Weights of a small mixture-of-experts language model, trained from scratch on English Wikipedia.
Size: vocabulary 16384, 61M parameters.
Experts: 80 experts in each of 12 layers, 64 GELU neurons an expert, 6 picks a token.
Training: a variant of Adam for the experts, 5040 steps.
Below are experts of layer 6 (counted from 0) of a mixture-of-experts language model. Rows are named up (a neuron's input weights, with its number) and show model dimensions 256-383. Each number is 128 + 32 x the weight over its row's rms, rounded and kept within 0 to 255. Numbers have three digits each.
Before each expert's rows: a language model's description of what the expert responds to. This comes from a sample of Wikipedia text that the model never trained on.

# expert 29
It responds to: Technical word stems. Mid-word stems before suffixes like -ic, -ation, -ator, plus infobox field labels in chemistry and spaceflight entries, e.g. PubChem, volatility, Molar mass, analyst.
up0:072145159119154169053138184175153152184150092144139164167101119146123106108144165095173079154164099121067121150148153186138089192111154147151119135117160078154072150135135180113161193164151134159127064191097095120145085093110102125116088130130121142104157103093183097116145138111100127147165101094108162121137154123162123094076101138138166084059149165119157138124138078163132146124100
up1:146136118109158122137169096099087183157140142126093124110146116114155139170119170110120098106104112090096176104131125093114097160119143190184115129132132174139093173078152072115143157122099135127087190129064040135120055099178168135174150107115088142122090117164114108172125158143160130102194114117104111137145111143122113143173103136129099088096077189134111105104144152149225035134170
up2:148115124121131181149161182131062130132116080182124124122130125106126139123082055071112178145081100135143115060146127131134074112064131085152182160152129091148103131079102142125086146179165085154189171122086137086091125127184119168190129163117151122136085131091148075083124095124159154090210164133140175141152133109172129140112095131195093151106126180146120177130181154086117112162182

# expert 13
It responds to: Words after "was/is". The word or piece right after a copula in descriptive or biographical sentences, such as was himself, was executive, was often.
up0:104107150124176148096173164117127145130137105162136166171159114160140156105183165120143117149080114142060191108108136084143090184076050196160185127109123108207115143173107169109146149151163113111104101133134119100112115099083106146126118151091137148087135075105114100102163116111127083147164118163159092174124139104133143159083147154119098087084166159081161124133162095195141136103068
up1:108173128102141123125191154141069098183120136151098115162149137076185161189126149123124128119063130120061139116113115110114107153145165181112138135150128147080136158131058082113153167139109146130088122127111038077124069111199162091141132106125164118175098113138096111089173126140133115046168092102140094149133080115113103096124139148120080099163094151125164131090134117147194059146133
up2:154120134091170156146188197123058124122106162181134119108126118094157106155116100093114218176113073173174113099150137147193060138101185083137133194125115130184112189120127111118063085158189090108094128124105081113110111106159119157185141134079147121165078187123147057073165105146123128082106137137142218202143108130112114117096113116112135152126122142152111132159135140119153106177149

# expert 5
It responds to: Foreign personal-name pieces. Word pieces inside non-English personal and place names, often in sports results lists, e.g. Dugin, Espinoza, Fujii, Vasilopoulos, Aktobe.
up0:126159104128100183081218160172143119128127102187152173179113097154113121126192106066136093142148084129073115104129128143128084180088131119159136117091153110151144141167073192111155110144142135156108112191048169126125141141082067149116131131116143119093134111098096078203143118120149079117155080136126137082140104149178121126080127124119157097076118185082140166149112109147109127173071
up1:053128108178149152140124125090124080163151185160114088126145121099188183171075081089106112124081149124120156131116092105131116169143130206147105099108120156130110133090094102096117181122138146139090141119128091131107173093165147110163166131079114123153099147088130146102158126165130117128208092135103148096155076076150044150130136151151088107091122195121171132111133088157176069159131
up2:177136166124180151167181113164137181135154096180108096105158137146101107181124066116150182161100091149188065093173084170179095113106120110152185163146104163119117174129145116124083087128168093090138094111132133126094123124153129144148107153098139142137116139171134145081173118118123095077176104103080200152175104143167098102077132088175148145186161196104140170145152136104170140152160

# expert 57
It responds to: Year digits. Digits completing years after 1 or 2, such as 2018, 1960s, 1500s, in history sections, elections and citations.
up0:108153109126182162043147171093131140178114127169105169163097097142128129107209105126174082165129153163115142142151174160122075151118105165147131106091133113203109159168123152071110188107168125137145076193131103109135104111112131173114087158113124180083095072093138109172171159106160076125184096196160119142136136112166139106123126094093182072056139178105121132140154091181111108126078
up1:102115109138149139109144117077065133105149095178128090120101144088136172165107151136087102104088164125102154103102136120093102158124133183147102129124189154130128094113074103091165193165150116119055160104110049125119066083152114099161171098121143111115130107119094154103124118103151122107186104168118087158152077141143133150174132129072069070149040139152141078087128125161195056154122
up2:167129129110188175173193176140125105117112132165158093112084115165151169150154068112136202157092116167203084132141174124142082118102115109152142158133125126137105151070102138152046137151117098113146120137150107104134106132165097170154097130118147113120104146107152140092113087146107160043156137144130162163132075170125124119138122104133110139155134107145110108153166148101149090186090

# expert 26
It responds to: Infobox lines, possessives. Line breaks and dashes starting infobox fields like "- Coordinates:" or "- Occupations:", plus determiners such as their, its, many, several.
up0:099112127108141166050194192139129158117141076169126150132078080156122086143204118110154103066084102156046130112124149122097092171153105190167155131118144094142149106135116150146131171117164141139093096175161138148099124106095092120127116130097154127095093095061109118115173094102125075169116068184150101113157142120147096111129142101165117115080168140158098120133122087146158149075073
up1:142125111128108129131210087138113124146134143137120138166115136100144137165092141143117116108050108091073154049121148088170117148101076179146149120131176146139114160097106091139160134176102125098087101114147064117090111072159149119130189146049150117166106111147118104101146154119125105152211100154123108106156080065151104148166154156117088091134072160134160111094072093179180081162151
up2:157101098105162172147185134192121129149186147169201187072119152083166129119116073107116156171069137142120125112090132125161084127102114157153113160129114133121097161144098124150104068173152151044171124088122139095133133111163147145158124123109164127140114167158181141035154155155153152092168123054142200143127091127160126101084146093165089127126099154142139160147186161146165132171127

# expert 58
It responds to: Quantifiers and modifiers. Modifiers and determiners inside running prose, such as more, its, very, other, extremely, never, plus decimal digits in vote tables.
up0:102063124146136154103175219160144124176141106165131184134124050164116150139183131111138087130125115172085118133136144125149107124097116158167180157079147132156116136126140201141098154118164127149113053169107126102101121117045161142103109164115145151110132078105150117125140101092094082182216093135127091112111158085147148131071129128145143084100146127104121132156084072193083122111118
up1:126101046141151115124183117099121115180186171136124111158131107082137182162083146144092109120060117104078144083087128058167112149116101188158164124132144182098136129093093124125125152111130160134081108144094079135144118083185187114130163135117107131136097094132121093105162121127157129087168131180128104104168108068161072101099136154118062110151023190113166066113125062157178092166175
up2:120106131138196128155165124156164166101163183189144124116066162121181139117094085116088137175090134140153107091134125194117099134146195133172112124130110145142070145073133134146062105110130122123131096087135149116109169069199099144143175141119146142175112119146127152012144094130118143096173132115129167126144077144136073139105105117165113148189133163139114143169125173159136052146134

# expert 44
It responds to: Measurements and specifications. Units and spec nouns in technical descriptions of ships, aircraft, buildings and sport stats, such as mm, km, ft, single-bay, rear.
up0:096085103126144127089167193110112118129114104138116191114141071146128159131181147103166115129098090148086087129141150138181102159118145203193154120107118098192122086165128182154120171090170109139099125198119123087128105129114095110123139158071140147087127124170162109128153121091131043141154053140142118152168160115144105129083144137091149088100097132100077109168157111131145137147073
up1:077103134142108133143197091104105121134192097155114154100122106083142189198131135141102094100065130111078144088153118122117114206125131140150175151155169190116146131109080054111149165195117163152099145113067038116094121097141151072117163077123179102110050090120137108090187146168151114078100122166118088136153103096147167122101129110091061078145111184138162125072120150104143094159147
up2:115128151139194183176163123154101144126165118141162106092104177138130146114099065105115201177133103164156074073098102165139055118084146110159142106112173073172116090124111148159065134128135096085168108149140147117120186086189081134167168138124141122092067173145176118093111059181161140123167151092149141179110067151129095127095116091140097187152156203164116146110168170145169080179138

# expert 52
It responds to: Field label word pieces. Pieces within infobox field labels and table abbreviations, such as D'raw', Wheel'b'ase, Sub'family', "| DF", "| Total".
up0:146095140118133166072156153173141129141072110171138159128127079168114095112145077113130119120122097178058132137126192153128086170124095183152150133135155088168128178161091228131178133092161127162151063133106147143104106118082112171093107118132124102139123114085175067137131169085087073132132092167143165098121144122170106119120146092162165066104183187115133135093153092163156174092072
up1:132101118114124113158194097118108110156151107108146131153164112063138158158111127139135129148070129121101133042141166114175103123087128152152140119142152179157159107080087124136167114179133093138088152115105042090119078065180155093117156115097145136147078175085175090097110087128171114112201068143096142148176103099158109116087147125104070123151091151110144072127111086133181120160114
up2:134143130169125193152184170138089164095180113143151128082098126149124126106099113100110186172116121132133078122166102101127108128080147119154115124121096106158083140104120138080112094141135093130172170121182125094144142124115076138176156131101169127086105128149210124068108125138132104073196133132111184141174104153133098163127101117151067172114148113097143154175171138147089102179114

# expert 18
It responds to: Abstract and activity nouns. Nouns and suffixes after prepositions, especially -ation and -ing forms and nouns like construction, service, building, public, research.
up0:102137129143200141100180179153128156157122101157115170146082053150111124136192112124194139148144110164072143111078165124160098182097101141183165128138144089179154089122091185139147167067173107191134064178118144138126134171106148186074123152106120137104111092136170065106135136109101094172176055147169113097117132112144128122119103078102147056115139155084150109101127101134114149112087
up1:132102110127128150113198142116105157148172162059144138136154138087197150138131135132069099130045129096093131104116144045089142153129126164137129145101140141174158140093130051088170123136109137148053133093095040141089126086158108105097142100079145143180099152121135106117104132180176084115152130126117104130128146089132124169140117125105081091145087118076179149117134111153171102118110
up2:134129170121148172147153141136103144114146112175148086113104149134186162115127057100129202121114144182166080118097114169077066128081102079121119159168090121175096154102105134109064110144112044169146137120130103094112143126140124149146130141115127120102110166119186078055124099168104180054170177122135143200139092110158091149067141091134095134111134177158093152140159142136096062190063

# expert 25
It responds to: Name-initial capitals. Capital letters or first pieces beginning proper names after a country code or table bar, such as S in Susanne, Dal, José.
up0:129099101102122136090190154159149071107143103176132137183148112142066144115168131115165052111098100148058133128150149181098116160110147164167095097087136100146164123172148172139110150144143140139120102151063152121057098138106132180106127157092091108119147110112139114142128180117139090132166073156115093151151118105154135079111134164127152073072119176108172107119160081135117167096105
up1:106142095121142127139165108096088120147124187117164087119147107131133148185094172126094128124064137131089152130084106037120115125074117150149139154130156124135127150066103085117102128170149130138054146192085053134102090110183164105110171088102136107163107129116168122131145158106118123083204125143092119139151055091132080171155152103132105116141078183140174119129099145161174077163108
up2:160132131079148178126212128142118163147146108213119124104113183128132109126104109088098175145120060156132078080163127143096088136103130082121159129148129122161080138096155148124067116155124145058123161129152160089060130120181056197167124124097139122068117160178143103083107081151122136081118079108122152135139091138139046129133080132161123176140161179166136188153126126126132100186142

# expert 27
It responds to: Predicate verbs after auxiliaries. Main verbs and verb pieces right after was, is, were or would, such as built, formed, played, established, served, made.
up0:108134180115136187048176161103101129162136057177113185136088092182157124100219113123198127138100107152080073054085152146124107139093077131184117100058096134165119115175161132131147176134166104142072109149095161131131107081082109158105110138107145130084115086092137130136153146105131102157133052171129120093141170129147112147122113172100169103098147146104166121096139130174111148124081
up1:075080133167110157100165107117084097135151152141145112130121121090172185172084118144057075103097157110133106091112086102125112167108130183140122132123158188121155158115096061128148163150124099150071127139098063093126147070149150095136157110044193108170101074100104130115176110163088127120200134180143083138133123115133110092126122151092116115131068165149159097091079137125166084175124
up2:147094106163160165188208151169136085091117059187146079070134119119119104125098048092074144155156111152211102116110085123158095123115138100135132124139117141133155136144117137134131101133124078127145174125121129123155122115114107156171132125100130093121064192160170109082122111185112164137164163128140138161159108153177100131060131092148114137179132150135114164135123130113144106138142

# expert 0
It responds to: Word-initial fragments after quotes. Early word pieces right after an opening quote, capital or bracket, such as w in "Twenty", Swiss, Graf in Grafenau.
up0:075139176175144176118154175160155137124143101169156159194071089133114146123132088104155123142133138130067125141123171200130060164135114177117121139110109108170100145142117160067136203114153132178098099203126115135124165129101144175092070153087095095102137062117145090139162138114104114167187107115099154135152123104168160113062089146150154092044150171066191089110104125168170086111063
up1:101133113106136122135179105137098105163182166160140148134141132084157176193116154123140108128055103149127130060142128137138077163135101110167139093131157165147177152121087110156123125148140118141119153145102092074103131131141110076139206099112154094135092113092099102107193136119136113081127104153155160116156126113147098140148165105128070098110082158106132135113107106175176125163129
up2:160123101136165190143160130139125171105152132209140144090085189153160157156112102081136186156110129117178112069141121157149044088102175113151131174106117162145108177115158114089072133156159103126146153123101181128105135132200089186159149118089135126172094107103122144088183115116124150063161176091091134184139128105157094128145086050149116152122114144156153146167146132111132122153162